config.yaml
num_hidden_layers: 17
hidden_size: 320
n_experts: 48
experts_per_token: 4
d_expert: 80
d_shared_expert: 192
hidden_act: "gelu"
moe_layers: [0, 1, 2, 3, 4, 5, 6, 7, 8, 9, 10, 11, 12, 13, 14, 15, 16]
router_score: "softmax"
normalize_top_k: true
routed_scale: 1.0
balance_loss: 0.00107
balance_bias: true
router_bias: true
shared_expert_gate: true
init_std_router: 0.0089
lr_router: 0.000519
vocab_size: 8192
norm: "rmsnorm"
norm_eps: 1e-05
tie_word_embeddings: false
optimizer: "adamw"
learning_rate: 0.000711
beta1: 0.9
beta2: 0.95
max_grad_norm: 1.0
batch_tokens: [32768, 65536, 98304]
max_seq_len: 256
train_tokens: 507200000
max_steps: 7895
dataset: "wikipedia_en"
Below are experts of layer 11 (counted from 0) of a mixture-of-experts language model. Rows are named router (the router's row for the expert), up (a neuron's input weights, with its number) and show model dimensions 64-127. Each number is 50 + 15 x the weight over its row's rms, rounded and kept within 0 to 99.
After each expert's rows: "gets" lists some tokens that make up at least twice as much of what it gets as of all text. This comes from a sample of Wikipedia text that the model never trained on. Tokens count by the router's weight.

# expert 6
router:43 45 64 63 60 52 45 35 72 50 39 38 43 69 39 60 64 67 59 58 55 39 65 53 42 33 43 54 46 38 46 71 65 19 57 67 69 45 30 55 61 52 55 38 30 35 48 22 60 33 55 43 44 67 55 37 71 43 48 28 48 45 50 55
up3:24 61 81 00 54 37 41 54 21 54 53 48 70 34 51 37 57 57 52 40 46 39 54 27 69 51 43 40 61 62 52 22 43 36 58 34 40 43 54 54 54 34 51 20 25 64 38 51 61 48 60 43 06 35 47 65 69 62 35 44 55 52 33 13
up4:28 38 00 61 48 59 56 50 52 69 46 40 51 53 57 38 67 52 41 32 64 39 44 30 57 56 41 34 43 59 61 47 49 57 39 62 48 60 52 54 47 64 30 72 47 59 20 58 38 55 77 56 72 72 49 60 62 49 52 19 25 28 77 43
up5:53 54 54 59 61 33 56 78 86 60 51 44 40 57 51 40 48 57 61 37 50 58 62 37 52 30 74 58 38 66 34 47 13 57 32 72 25 31 67 56 37 47 50 28 35 60 45 52 40 39 33 43 43 64 62 83 30 39 43 57 37 25 36 44
up6:71 72 42 29 43 39 56 62 56 36 52 30 55 60 43 41 62 64 46 42 60 34 34 47 72 41 39 56 69 80 55 53 50 39 39 62 39 58 50 66 58 25 30 70 55 47 63 57 69 47 52 85 56 40 55 49 46 55 13 14 36 48 53 45
up7:58 59 48 59 52 45 61 70 61 69 62 92 52 66 66 44 83 58 47 44 60 43 28 44 63 49 32 70 28 39 44 68 48 64 48 38 29 20 62 45 45 37 39 43 58 67 47 58 19 42 74 49 38 38 44 50 82 64 65 75 31 51 27 76
up8:36 55 41 53 38 39 73 62 54 55 22 48 52 55 48 45 73 63 47 47 64 41 68 45 52 65 42 37 51 48 61 43 21 56 14 43 60 00 45 99 47 44 54 32 45 66 47 49 55 73 66 77 42 35 41 49 72 44 51 56 48 44 61 27
up9:49 63 59 48 37 49 53 50 34 55 38 46 39 60 46 41 81 55 45 56 62 44 50 42 61 69 43 16 48 37 48 59 25 54 41 70 48 48 51 39 48 36 57 36 53 64 49 33 70 44 62 87 47 16 35 63 89 51 67 23 52 52 35 74
up10:21 54 22 49 54 30 79 67 27 45 47 92 62 58 71 37 47 57 46 63 56 47 37 41 31 25 49 34 49 61 42 53 56 45 58 70 57 48 58 48 27 41 60 63 54 39 50 57 40 50 48 45 55 41 40 52 72 62 41 22 31 46 67 29
up11:34 38 39 43 64 47 58 43 50 68 51 46 39 38 19 42 36 56 46 59 57 63 64 60 36 63 56 54 52 69 22 48 29 55 81 48 39 30 36 56 47 48 42 46 71 45 57 35 39 34 35 35 41 53 47 64 34 53 43 43 65 39 22 56
up12:10 39 41 45 68 71 63 56 30 59 47 55 46 42 72 27 50 44 50 67 48 70 40 65 63 66 39 41 47 38 47 41 43 45 36 50 39 46 44 57 51 40 51 49 59 36 52 55 31 29 52 54 59 60 38 42 60 33 34 62 52 48 58 26
up13:22 50 62 37 47 42 47 27 33 70 30 66 45 43 53 60 68 45 51 35 59 53 59 52 43 48 42 62 41 50 74 54 39 59 37 41 60 42 82 45 45 47 37 21 48 61 46 77 43 56 67 92 26 38 29 53 67 83 43 29 42 48 56 46
up14:79 45 47 42 35 43 59 50 43 48 55 54 48 53 39 22 87 62 29 43 40 44 59 31 42 21 54 76 48 62 32 43 39 55 51 78 38 54 57 57 63 27 58 62 51 35 55 56 48 40 45 34 47 79 48 66 22 23 44 63 30 40 39 57
up15:00 48 54 44 59 75 56 59 34 71 27 64 39 63 64 41 34 47 45 60 38 43 46 47 41 52 26 27 66 56 61 33 57 42 43 38 56 46 49 43 57 62 50 42 49 58 57 66 34 36 57 46 35 61 45 42 66 41 43 19 73 41 27 50
up16:13 61 56 56 46 30 46 54 44 54 31 50 36 65 51 49 71 49 58 54 60 67 24 36 42 55 59 45 60 72 76 85 51 62 58 50 55 45 42 61 55 52 51 42 54 43 56 35 63 58 42 62 64 67 45 53 65 51 52 35 50 51 49 62
up17:57 44 61 55 62 34 56 59 47 41 60 57 57 38 42 40 66 64 57 30 81 45 53 42 41 50 78 67 60 63 66 57 37 51 55 57 45 60 62 77 49 52 43 61 63 59 43 71 68 35 54 63 41 74 57 71 39 64 48 37 29 44 51 59
up18:56 52 51 47 54 19 68 67 66 55 65 47 46 45 33 48 63 55 45 34 71 43 45 46 53 49 48 85 43 76 13 50 32 72 66 71 30 33 85 49 75 65 51 75 48 50 52 56 57 44 50 56 52 95 54 46 28 50 53 33 22 25 63 50
gets: "0", " |\n", "4", "1", "3", "5"

# expert 41
router:42 38 52 27 47 48 63 63 55 67 55 19 05 93 44 53 41 41 73 63 28 41 58 49 32 44 71 50 41 37 31 59 50 53 41 60 50 50 51 41 55 58 48 73 35 31 48 35 39 22 21 38 47 73 58 63 54 12 56 55 47 57 50 51
up3:08 43 34 42 49 31 57 53 73 79 35 46 56 47 45 55 73 64 55 57 59 44 60 52 37 60 42 41 51 52 46 51 41 98 43 61 57 31 56 58 48 58 37 27 28 33 32 30 47 56 67 79 54 65 54 63 81 49 60 50 55 47 69 65
up4:13 45 54 57 37 56 61 65 67 58 65 47 45 36 48 35 37 10 48 42 41 31 53 35 44 67 54 59 53 46 88 74 43 08 84 40 32 57 63 58 36 58 49 64 87 53 55 41 56 38 38 43 47 54 42 28 24 48 75 48 67 41 65 34
up5:64 14 49 49 75 32 72 84 48 56 61 61 46 62 80 45 65 55 35 49 40 50 47 45 52 66 58 24 66 78 46 42 37 45 82 43 45 75 21 60 41 42 28 56 34 46 69 25 44 59 58 41 65 36 48 32 60 49 52 36 24 41 64 66
up6:47 47 36 39 31 49 61 35 26 71 31 44 46 61 62 35 48 59 45 31 39 53 37 27 48 40 40 82 35 27 55 74 50 52 21 51 56 39 76 45 33 72 46 62 43 47 68 45 87 22 47 75 42 71 49 74 27 42 56 33 45 66 54 30
up7:25 41 40 44 33 68 43 37 41 49 54 65 57 43 52 34 60 54 52 47 65 56 65 35 50 32 55 31 50 48 41 46 33 44 53 41 36 39 33 45 53 34 38 28 43 75 32 55 42 49 48 52 35 41 46 62 74 40 63 47 25 51 59 43
up8:45 62 60 49 69 43 70 62 67 50 58 26 47 48 38 53 52 45 46 26 74 10 54 33 58 46 74 33 44 56 66 47 32 58 52 44 44 79 29 46 22 38 39 52 48 49 56 35 63 44 36 53 42 29 39 38 47 44 61 56 46 50 56 17
up9:66 60 57 39 75 44 74 35 44 67 78 59 46 69 58 45 39 47 43 42 61 49 73 58 37 56 63 52 54 60 72 39 49 49 28 47 53 75 63 31 53 25 53 61 31 65 83 50 36 58 50 31 47 20 43 36 44 59 33 53 48 39 69 57
up10:46 33 14 27 46 65 56 41 48 47 50 50 45 52 73 41 39 40 38 57 23 76 57 45 40 55 61 31 47 57 61 53 51 63 37 59 29 72 57 53 48 07 44 57 78 76 53 74 35 76 56 73 61 49 48 52 46 53 40 54 47 45 52 41
up11:56 31 37 59 61 33 59 58 57 48 39 57 57 32 69 31 62 60 51 56 59 47 32 45 65 56 70 53 51 46 68 28 50 33 63 61 45 43 45 54 30 61 34 41 53 59 59 46 24 51 48 46 78 51 65 60 56 48 29 42 63 54 48 56
up12:59 58 51 56 71 52 42 54 50 64 42 64 45 57 27 37 62 52 31 72 61 48 33 68 60 43 47 47 38 62 73 53 29 56 55 60 42 60 49 37 56 79 71 73 41 43 49 56 36 56 56 40 59 50 43 46 40 51 38 38 79 37 51 50
up13:61 35 54 24 54 55 45 51 67 46 35 47 55 48 55 41 51 32 39 62 43 25 62 37 99 48 44 48 40 63 49 69 43 47 48 59 58 46 47 37 46 51 25 46 61 40 32 46 36 56 46 43 47 50 61 16 46 30 58 61 53 41 41 62
up14:54 41 34 64 72 65 59 53 60 62 82 39 45 43 60 43 45 40 35 56 61 25 91 63 38 63 76 47 53 46 72 86 52 46 57 51 35 63 60 50 38 33 40 71 72 91 78 75 26 51 45 51 63 52 44 42 24 66 57 26 46 56 47 58
up15:38 52 37 71 62 61 51 46 39 33 76 53 59 64 36 45 45 45 32 55 19 49 62 72 55 81 57 32 85 63 35 58 51 32 11 37 38 69 71 75 58 49 50 56 70 73 42 44 37 50 56 60 51 35 47 55 37 51 63 77 57 50 35 52
up16:35 49 73 77 24 46 42 47 28 58 35 82 51 43 66 40 53 43 61 49 58 42 40 70 74 46 54 37 43 61 50 37 37 37 59 47 55 28 50 48 24 45 70 36 74 72 52 44 87 45 47 71 40 68 49 58 35 38 49 60 39 55 56 43
up17:14 34 23 45 43 57 44 48 47 35 65 53 57 47 52 70 59 48 54 44 22 44 42 52 43 45 44 51 48 46 26 48 61 53 33 66 34 57 55 59 10 51 50 51 80 25 57 74 55 56 57 42 44 31 52 45 74 60 50 53 53 57 47 44
up18:71 50 37 69 36 61 41 58 00 74 52 59 49 60 79 38 51 54 35 48 63 31 40 65 68 70 73 47 46 40 34 37 42 33 22 25 43 56 75 55 60 45 38 55 61 52 50 81 50 61 60 61 44 34 50 62 37 68 55 02 31 52 38 69
gets: "3", "1", "0", "9", "5", "4"

# expert 47
router:42 61 76 89 28 55 28 60 72 41 47 57 83 55 52 37 48 72 47 64 78 67 46 35 58 52 31 63 57 26 54 46 43 12 51 50 39 41 76 62 46 27 59 38 17 62 35 57 62 45 40 66 48 22 74 60 40 62 67 54 47 65 41 60
up3:28 46 50 57 68 56 60 75 38 41 65 74 63 64 53 31 39 35 53 50 79 53 72 43 71 33 50 57 63 47 68 26 02 00 41 44 43 48 73 52 16 57 63 30 52 56 61 53 44 72 63 75 49 33 42 50 64 71 54 47 44 31 79 43
up4:62 62 62 45 63 30 50 40 40 65 50 65 45 47 52 47 45 21 46 20 56 39 46 45 78 62 56 24 64 57 48 46 48 52 59 92 62 27 58 37 59 71 27 73 48 33 45 54 21 35 40 11 47 54 64 35 46 59 53 26 35 37 70 64
up5:18 46 57 34 55 39 32 73 61 44 64 80 52 32 68 43 59 47 46 38 67 61 66 49 49 53 43 67 49 53 61 75 52 37 43 62 18 62 49 57 18 60 29 45 46 31 65 63 39 57 69 78 41 53 57 43 40 47 74 55 48 33 43 46
up6:58 45 40 53 47 61 60 62 51 62 46 76 32 63 55 31 49 57 33 34 63 62 69 57 36 61 62 57 99 45 81 42 29 33 36 35 54 63 55 44 63 38 43 40 48 78 52 43 39 82 51 05 79 31 56 42 39 70 34 25 30 59 72 44
up7:81 00 35 48 47 44 48 38 47 58 28 19 38 45 50 54 43 68 85 61 66 44 81 44 28 76 79 33 46 53 65 39 66 70 60 56 61 40 54 67 33 53 35 49 62 56 42 53 53 36 33 42 55 52 52 40 22 55 45 27 34 66 51 53
up8:48 21 39 51 58 35 56 15 50 66 37 29 57 42 36 44 62 60 42 65 48 48 56 62 59 75 38 54 53 49 48 24 56 72 52 62 61 36 53 47 48 96 54 47 59 62 26 56 57 41 45 79 43 72 34 59 97 60 52 34 33 39 58 58
up9:85 49 34 54 26 78 49 46 41 26 67 59 59 78 52 48 56 58 27 57 44 39 44 46 61 38 79 41 67 65 47 52 31 58 33 62 35 54 42 25 77 59 54 88 39 49 51 43 82 72 37 68 38 49 44 65 51 50 02 45 44 31 40 42
up10:00 68 57 41 59 32 48 61 44 21 57 51 40 32 84 54 57 59 41 50 46 73 57 56 58 57 53 47 47 58 70 49 33 59 26 46 40 77 41 52 31 58 42 68 40 57 51 59 44 56 69 57 57 42 39 49 46 46 51 46 76 45 68 65
up11:39 59 43 56 40 51 56 70 47 25 44 39 51 49 56 35 68 48 57 60 58 45 43 40 46 33 45 55 71 61 69 39 36 18 48 40 35 52 79 54 19 45 78 29 64 55 60 40 57 33 82 32 36 40 52 52 56 83 94 29 64 45 36 36
up12:26 48 34 48 80 27 78 78 55 57 53 73 83 54 69 43 60 66 52 79 54 46 64 21 49 70 71 61 56 46 78 46 50 44 67 62 22 56 40 43 51 45 34 54 60 43 42 28 41 54 51 49 64 40 45 44 66 72 66 38 45 08 31 54
up13:01 33 60 45 74 29 54 50 39 28 51 56 80 54 48 39 72 53 41 58 44 53 58 58 47 62 46 58 67 43 88 60 43 37 35 42 45 61 26 00 36 57 13 43 46 64 41 39 47 30 56 54 43 60 60 61 61 65 64 36 65 32 44 42
up14:11 56 61 61 69 33 41 53 63 76 48 59 41 57 45 49 40 61 33 63 81 13 45 62 51 51 39 47 40 52 47 28 31 58 41 59 18 54 59 58 63 31 60 40 51 69 49 76 60 29 59 66 65 63 32 39 50 47 80 62 40 15 56 40
up15:58 34 44 46 48 42 46 64 55 51 30 43 59 38 68 28 68 57 53 47 63 41 55 46 48 49 22 37 13 48 30 30 34 42 39 34 55 29 50 37 26 52 61 41 61 63 62 60 41 35 63 57 49 46 44 52 71 45 58 45 64 47 52 50
up16:12 55 65 38 76 61 47 69 30 38 44 38 45 59 58 47 31 37 50 61 32 61 55 65 53 39 33 43 63 72 51 47 49 47 25 34 58 70 32 58 35 48 48 34 54 51 52 34 36 51 50 67 35 42 51 40 72 35 69 53 37 38 49 41
up17:57 51 51 62 42 66 62 57 49 51 40 51 64 51 47 39 65 34 52 49 18 41 47 46 68 73 58 36 52 35 60 30 32 32 77 44 27 49 48 48 53 46 48 68 32 17 40 32 40 73 36 45 56 62 35 41 48 68 49 29 47 48 51 57
up18:54 31 73 65 55 66 54 56 65 40 30 53 61 51 46 48 81 47 62 75 57 39 54 27 48 58 23 45 47 52 57 58 38 39 71 14 60 48 70 80 59 60 39 30 00 64 65 23 49 40 34 73 51 51 47 21 59 53 86 48 52 37 42 51
gets: " |", " ", ".", "0", "1", ";"

# expert 35
router:42 67 25 34 54 52 83 42 46 29 35 49 39 81 64 56 46 68 73 53 51 63 30 50 57 32 75 25 57 50 61 49 85 78 67 61 66 38 46 27 48 64 34 78 45 45 79 42 41 29 43 39 67 66 31 21 38 55 31 43 52 60 47 57
up3:35 44 99 26 47 59 39 32 46 58 63 59 59 52 59 40 50 58 41 62 60 35 44 54 43 45 32 33 44 63 63 66 56 39 59 46 51 37 40 55 47 53 52 48 22 44 32 52 61 70 58 29 69 54 62 22 49 57 38 66 36 44 35 72
up4:63 70 38 57 64 50 64 35 48 55 67 40 49 36 59 58 61 27 41 33 34 46 69 41 80 49 58 45 52 57 70 80 45 52 47 62 62 72 50 36 51 53 69 77 63 34 73 44 47 67 46 59 24 61 36 47 54 61 53 10 37 31 65 37
up5:57 33 56 35 64 51 53 49 54 62 46 52 51 57 57 38 46 37 45 55 29 42 73 64 47 45 56 56 62 38 74 43 52 56 18 46 40 48 56 58 65 47 48 57 41 43 47 69 44 36 87 31 60 53 44 49 63 78 65 42 57 38 41 36
up6:24 71 37 51 40 72 83 62 29 34 42 69 47 63 51 34 45 65 57 35 44 46 50 33 40 44 60 71 31 46 55 78 52 49 29 33 44 78 69 68 29 59 52 66 58 73 57 49 52 30 58 63 42 17 34 72 69 52 58 48 56 51 40 66
up7:38 61 43 35 33 60 64 51 50 45 31 58 46 74 54 35 60 55 48 44 51 43 38 49 49 52 64 51 55 43 55 49 42 49 45 36 45 44 50 52 57 49 36 53 51 56 39 51 57 39 57 59 47 59 34 74 58 41 35 37 67 40 70 84
up8:62 49 28 64 56 36 76 70 35 68 41 44 50 14 72 51 49 59 39 35 59 57 48 49 52 57 52 74 38 54 61 40 37 12 31 34 44 56 44 56 52 45 34 37 47 80 51 50 09 59 55 19 48 49 67 75 64 66 24 40 54 47 37 47
up9:40 33 47 50 31 50 55 35 58 48 42 50 47 49 51 38 51 53 43 32 59 45 26 45 63 52 66 49 44 57 67 47 28 56 61 61 34 58 72 58 23 47 37 42 44 75 59 65 56 67 47 57 48 40 34 48 34 56 42 56 48 64 43 55
up10:39 79 21 99 55 59 62 55 48 35 56 63 57 48 62 53 55 57 54 35 76 40 32 36 44 55 00 64 37 52 53 41 56 55 22 38 00 33 59 69 36 70 53 49 55 67 43 40 61 31 46 67 50 56 30 51 51 54 58 44 57 33 47 50
up11:32 63 29 53 36 76 53 77 68 49 45 27 65 42 51 38 45 69 45 48 39 65 41 63 27 77 63 17 45 69 38 43 44 54 41 47 42 28 68 55 34 40 30 55 42 56 45 56 60 59 51 32 55 75 56 51 53 46 51 49 70 50 43 68
up12:59 46 42 71 46 53 52 59 18 38 32 44 59 57 23 44 49 38 50 58 48 53 73 36 51 46 60 27 39 89 07 82 56 62 48 53 30 60 54 68 66 67 67 65 34 41 70 62 42 57 36 95 38 64 22 56 61 26 63 79 57 55 21 59
up13:46 54 38 73 48 85 41 52 32 61 37 60 36 49 70 49 55 46 47 46 50 29 42 55 53 48 37 72 45 48 44 49 20 47 42 69 36 46 58 35 54 48 29 60 47 88 41 44 33 50 45 76 29 41 00 65 65 41 58 80 42 46 50 24
up14:34 38 53 61 42 44 52 72 74 75 54 48 42 49 24 52 59 31 47 48 37 56 67 40 58 68 65 41 65 73 45 46 36 60 60 99 52 43 49 41 34 35 34 46 37 50 46 41 36 72 65 65 59 00 54 58 66 50 66 56 62 56 20 73
up15:46 64 36 50 49 60 69 47 20 37 10 77 40 64 55 35 58 50 40 55 50 55 29 42 68 48 70 29 48 56 38 43 43 57 38 26 26 57 47 49 55 49 55 46 42 68 32 61 54 37 45 64 38 51 21 71 78 49 29 45 60 33 75 50
up16:45 59 51 24 48 25 49 57 42 37 54 64 48 81 42 46 53 83 46 42 47 51 35 51 40 45 61 49 00 40 56 60 49 55 26 80 47 47 48 82 57 49 29 57 55 61 54 47 57 37 39 29 49 63 63 90 32 32 38 41 51 47 33 38
up17:44 49 53 17 43 88 64 58 29 43 31 50 63 64 53 52 52 71 48 52 42 69 80 63 45 41 48 32 53 57 31 47 54 60 46 43 55 66 39 54 50 37 35 65 20 70 59 32 45 64 40 51 48 55 61 42 35 58 63 51 53 58 76 51
up18:61 33 57 50 55 44 34 55 29 62 60 41 36 36 66 55 59 38 56 51 68 33 82 44 41 58 58 69 44 53 75 82 52 45 27 57 47 48 62 25 18 26 52 35 70 42 52 54 43 51 78 50 54 28 39 56 64 71 28 48 60 37 24 33
gets: "2", "1", "3", "0", "4", "9"

# expert 44
router:47 66 41 57 53 63 57 51 44 59 87 31 49 73 35 49 47 37 70 47 42 49 45 41 49 36 38 47 62 49 43 68 50 42 44 47 55 48 37 35 38 56 41 67 57 43 71 74 40 51 57 56 45 59 65 73 52 32 64 30 57 36 21 30
up3:44 43 84 70 50 71 44 47 49 49 60 47 47 59 49 59 40 47 51 73 40 51 56 57 45 59 64 32 61 38 37 63 44 57 19 44 63 64 65 39 51 31 41 59 28 41 53 52 45 45 38 52 41 75 63 52 54 51 50 59 34 54 31 43
up4:52 40 40 79 50 53 70 54 44 59 56 53 69 67 49 49 66 41 41 52 61 33 25 56 50 48 45 52 48 53 17 41 38 50 74 17 41 62 55 31 47 50 34 65 54 86 63 54 43 45 31 55 63 34 37 55 58 64 10 50 42 31 55 43
up5:34 64 24 51 76 33 80 71 39 76 51 67 42 52 66 40 59 67 48 65 30 49 68 65 62 42 33 51 65 93 42 57 81 54 63 68 70 36 60 34 31 40 49 28 54 47 67 47 27 63 40 67 69 63 49 37 36 61 67 50 48 38 35 80
up6:55 40 41 40 60 65 43 68 50 59 44 41 52 57 33 45 68 32 39 41 99 21 35 54 77 64 50 41 54 53 56 39 41 56 26 56 41 30 60 67 74 60 63 53 56 57 39 39 57 65 65 38 47 46 33 59 49 37 40 27 51 35 25 41
up7:45 41 43 73 79 58 68 82 36 41 54 60 57 51 54 18 70 29 60 45 51 75 53 68 31 55 68 35 48 70 32 21 53 77 55 45 58 54 62 44 39 78 21 50 38 52 61 76 71 49 33 55 24 48 52 73 38 54 39 69 42 33 65 40
up8:51 48 29 62 50 41 53 62 57 64 59 25 54 43 25 45 38 59 32 41 46 64 55 44 58 50 39 65 46 37 57 43 36 45 39 31 33 41 58 93 60 44 44 54 61 51 63 65 40 61 73 36 53 62 40 56 68 70 44 47 44 32 38 43
up9:47 44 33 49 61 44 47 59 62 69 56 53 45 63 76 43 56 66 36 38 33 67 44 09 54 35 67 17 48 56 70 36 60 48 60 49 43 27 52 42 58 53 35 62 37 33 58 46 18 50 62 66 74 69 44 54 60 38 72 37 40 33 55 52
up10:55 48 40 45 44 44 52 53 66 28 46 24 44 31 44 57 75 45 41 30 49 38 50 74 79 53 77 47 54 66 68 51 47 38 29 68 47 60 43 29 21 82 44 00 48 45 51 49 16 78 13 55 34 43 44 66 72 52 54 61 46 77 72 55
up11:49 41 57 49 48 26 64 78 38 50 36 46 31 36 65 52 58 48 59 56 51 60 57 65 78 62 72 33 53 54 68 59 68 19 36 33 57 65 57 41 47 64 17 48 49 51 60 49 51 65 39 64 46 57 41 66 73 85 75 49 56 55 60 48
up12:47 26 34 36 66 68 63 55 52 63 67 43 35 55 65 27 46 28 37 22 32 46 39 30 39 41 46 54 44 81 47 57 44 71 58 58 00 43 53 29 49 35 13 65 55 47 54 44 35 58 30 44 27 36 47 52 52 53 44 40 49 54 56 44
up13:41 52 56 63 69 65 54 40 31 46 56 47 40 19 36 32 41 49 24 55 67 53 74 62 41 44 81 49 43 58 57 99 26 49 99 57 34 32 51 54 38 48 58 99 41 54 55 66 58 34 81 47 51 49 50 46 47 22 57 48 32 68 53 49
up14:67 80 55 47 74 41 39 66 36 62 42 61 71 41 59 44 55 40 33 58 53 40 21 34 43 54 51 53 65 58 40 68 60 40 63 34 49 49 29 27 37 65 37 42 59 40 55 64 61 60 32 97 62 61 58 35 56 34 36 62 67 69 52 46
up15:27 33 62 36 52 28 31 58 63 78 46 62 44 35 42 52 42 51 34 39 56 63 24 02 52 45 32 63 53 63 46 66 64 53 80 16 70 39 63 43 27 57 40 28 34 41 50 36 55 43 66 71 44 59 57 28 39 50 67 49 75 56 78 49
up16:33 51 44 76 57 80 71 50 31 70 47 63 94 66 47 30 60 37 43 58 60 37 36 53 63 50 23 32 21 54 43 42 30 32 37 45 29 47 54 64 48 80 33 57 29 36 21 87 50 46 40 53 58 62 30 28 59 75 63 44 43 59 42 47
up17:45 42 56 35 55 51 53 45 68 63 44 46 59 49 22 38 60 62 50 40 78 39 28 26 46 64 73 48 67 65 61 21 69 35 46 31 50 50 87 58 32 52 45 56 62 34 58 63 39 25 42 57 31 67 59 46 43 69 44 43 46 63 59 53
up18:60 65 65 57 40 48 63 39 56 62 49 40 43 69 71 45 57 54 36 41 55 56 40 48 48 55 57 61 59 24 63 63 24 47 58 33 39 47 59 40 50 76 66 62 24 49 75 67 46 44 50 56 61 59 35 59 44 38 35 41 50 51 50 20
gets: "9", "ed", "8", "ing", "7", "5"

# expert 37
router:63 34 53 66 74 38 64 67 35 55 27 58 34 76 35 71 36 53 60 47 26 53 19 31 61 48 61 76 42 49 45 38 60 52 67 72 63 57 37 59 52 37 42 49 32 43 39 38 73 39 30 47 37 45 44 68 57 33 13 40 43 54 25 77
up3:59 66 33 55 48 37 44 74 69 53 66 67 33 48 58 41 34 51 31 44 68 48 45 43 51 77 15 43 47 43 51 36 44 65 44 66 39 39 49 23 57 45 39 46 33 73 38 63 60 48 49 49 67 32 55 60 57 56 51 39 51 01 39 56
up4:62 81 62 49 63 48 56 68 54 56 36 32 58 64 71 49 63 47 33 34 54 47 49 54 45 51 68 00 57 38 69 43 37 74 33 60 74 39 36 71 40 37 34 43 30 58 34 62 43 57 56 73 51 44 41 99 47 63 42 27 57 18 58 59
up5:66 42 61 57 53 38 57 63 65 96 28 52 48 47 50 44 49 27 50 26 59 36 66 17 61 67 28 47 33 48 38 90 45 43 72 52 43 43 59 42 54 71 66 45 47 61 55 52 72 35 47 46 46 66 47 50 54 49 58 54 37 67 68 64
up6:29 49 40 51 40 41 80 22 68 63 42 54 52 33 31 48 60 45 40 30 49 19 48 29 70 56 22 52 43 59 53 68 18 70 50 52 27 37 71 55 36 53 69 49 37 41 49 48 75 55 32 55 33 52 41 51 58 46 57 33 35 66 83 51
up7:44 51 36 67 38 47 74 45 32 43 47 82 64 75 48 47 51 52 36 64 76 14 51 48 80 52 26 65 66 50 36 32 59 63 60 25 18 34 51 52 20 46 52 38 64 63 46 45 60 26 75 41 35 45 46 65 52 71 31 59 20 22 29 35
up8:65 69 55 40 22 57 44 65 35 58 46 56 53 46 29 24 58 37 43 30 50 54 50 73 48 26 50 34 43 33 71 53 50 18 44 39 61 64 49 51 48 51 33 60 66 40 60 14 62 15 51 36 50 46 47 44 65 61 37 55 70 41 44 46
up9:25 43 57 63 47 56 58 44 49 62 14 23 36 43 33 42 35 44 19 55 57 43 38 46 49 53 61 54 67 54 55 41 25 53 44 38 53 48 44 80 07 61 54 14 56 59 59 29 89 44 50 44 15 54 55 74 31 50 37 50 47 24 38 51
up10:47 46 62 44 48 75 51 44 27 63 37 55 52 48 75 54 66 40 60 37 55 24 41 49 57 59 62 53 53 84 58 50 76 32 60 58 51 52 46 58 54 35 15 59 50 35 37 28 47 41 38 46 24 29 31 27 48 31 59 55 31 51 69 33
up11:44 35 28 19 62 54 91 62 42 57 40 43 57 59 68 57 75 30 48 46 58 36 62 30 82 43 34 53 27 43 39 47 57 86 28 60 46 37 45 56 54 34 59 79 55 48 44 60 50 62 51 41 37 45 38 63 67 44 87 73 28 56 26 57
up12:46 62 32 49 61 39 38 58 62 74 61 39 41 72 54 52 55 48 35 50 19 61 78 57 62 00 79 67 68 72 61 79 43 52 62 71 45 45 42 42 36 48 38 50 32 73 61 21 53 77 29 64 71 55 49 41 66 40 47 36 54 46 32 30
up13:63 32 50 28 50 64 46 59 16 71 30 54 56 41 43 41 42 28 36 32 55 40 56 39 56 37 58 58 27 39 45 52 47 50 44 31 62 55 56 60 50 49 53 55 62 48 58 32 58 64 62 11 41 39 31 53 44 45 52 82 13 65 54 50
up14:60 45 61 43 54 58 87 63 28 38 53 43 46 46 52 47 59 36 55 23 39 60 62 52 54 52 58 53 41 57 50 47 52 67 48 44 57 68 73 47 52 23 60 45 55 49 87 53 51 79 77 30 57 51 58 66 52 37 77 70 31 49 67 53
up15:57 74 50 61 49 45 60 59 67 43 41 25 39 43 36 38 57 38 36 48 61 57 59 65 48 44 39 52 59 35 51 47 26 63 54 73 55 47 39 32 39 61 49 28 00 42 25 11 42 61 47 58 27 30 32 51 67 41 60 35 51 38 67 41
up16:57 55 52 54 77 48 72 48 34 82 47 34 50 44 57 38 52 38 50 57 77 35 40 47 38 44 45 44 63 42 56 51 21 53 73 51 60 61 47 60 44 34 48 30 51 68 41 40 52 42 76 46 27 36 24 35 53 46 57 58 57 31 55 49
up17:58 52 42 25 62 58 53 44 45 65 68 67 58 53 44 47 39 45 42 62 57 75 76 48 46 74 51 48 49 38 70 73 41 67 56 51 40 48 59 50 64 44 48 79 68 53 61 42 52 52 51 55 56 58 72 71 45 69 49 31 52 52 94 35
up18:41 58 65 57 28 17 40 45 57 75 23 33 41 52 33 36 52 45 39 32 51 41 43 56 51 46 47 59 68 73 63 36 40 37 49 55 45 28 32 55 70 75 47 43 63 58 59 19 37 31 67 43 43 63 43 68 60 48 37 42 54 39 39 71
gets: " ", " |", " |\n", "|", "1", "2"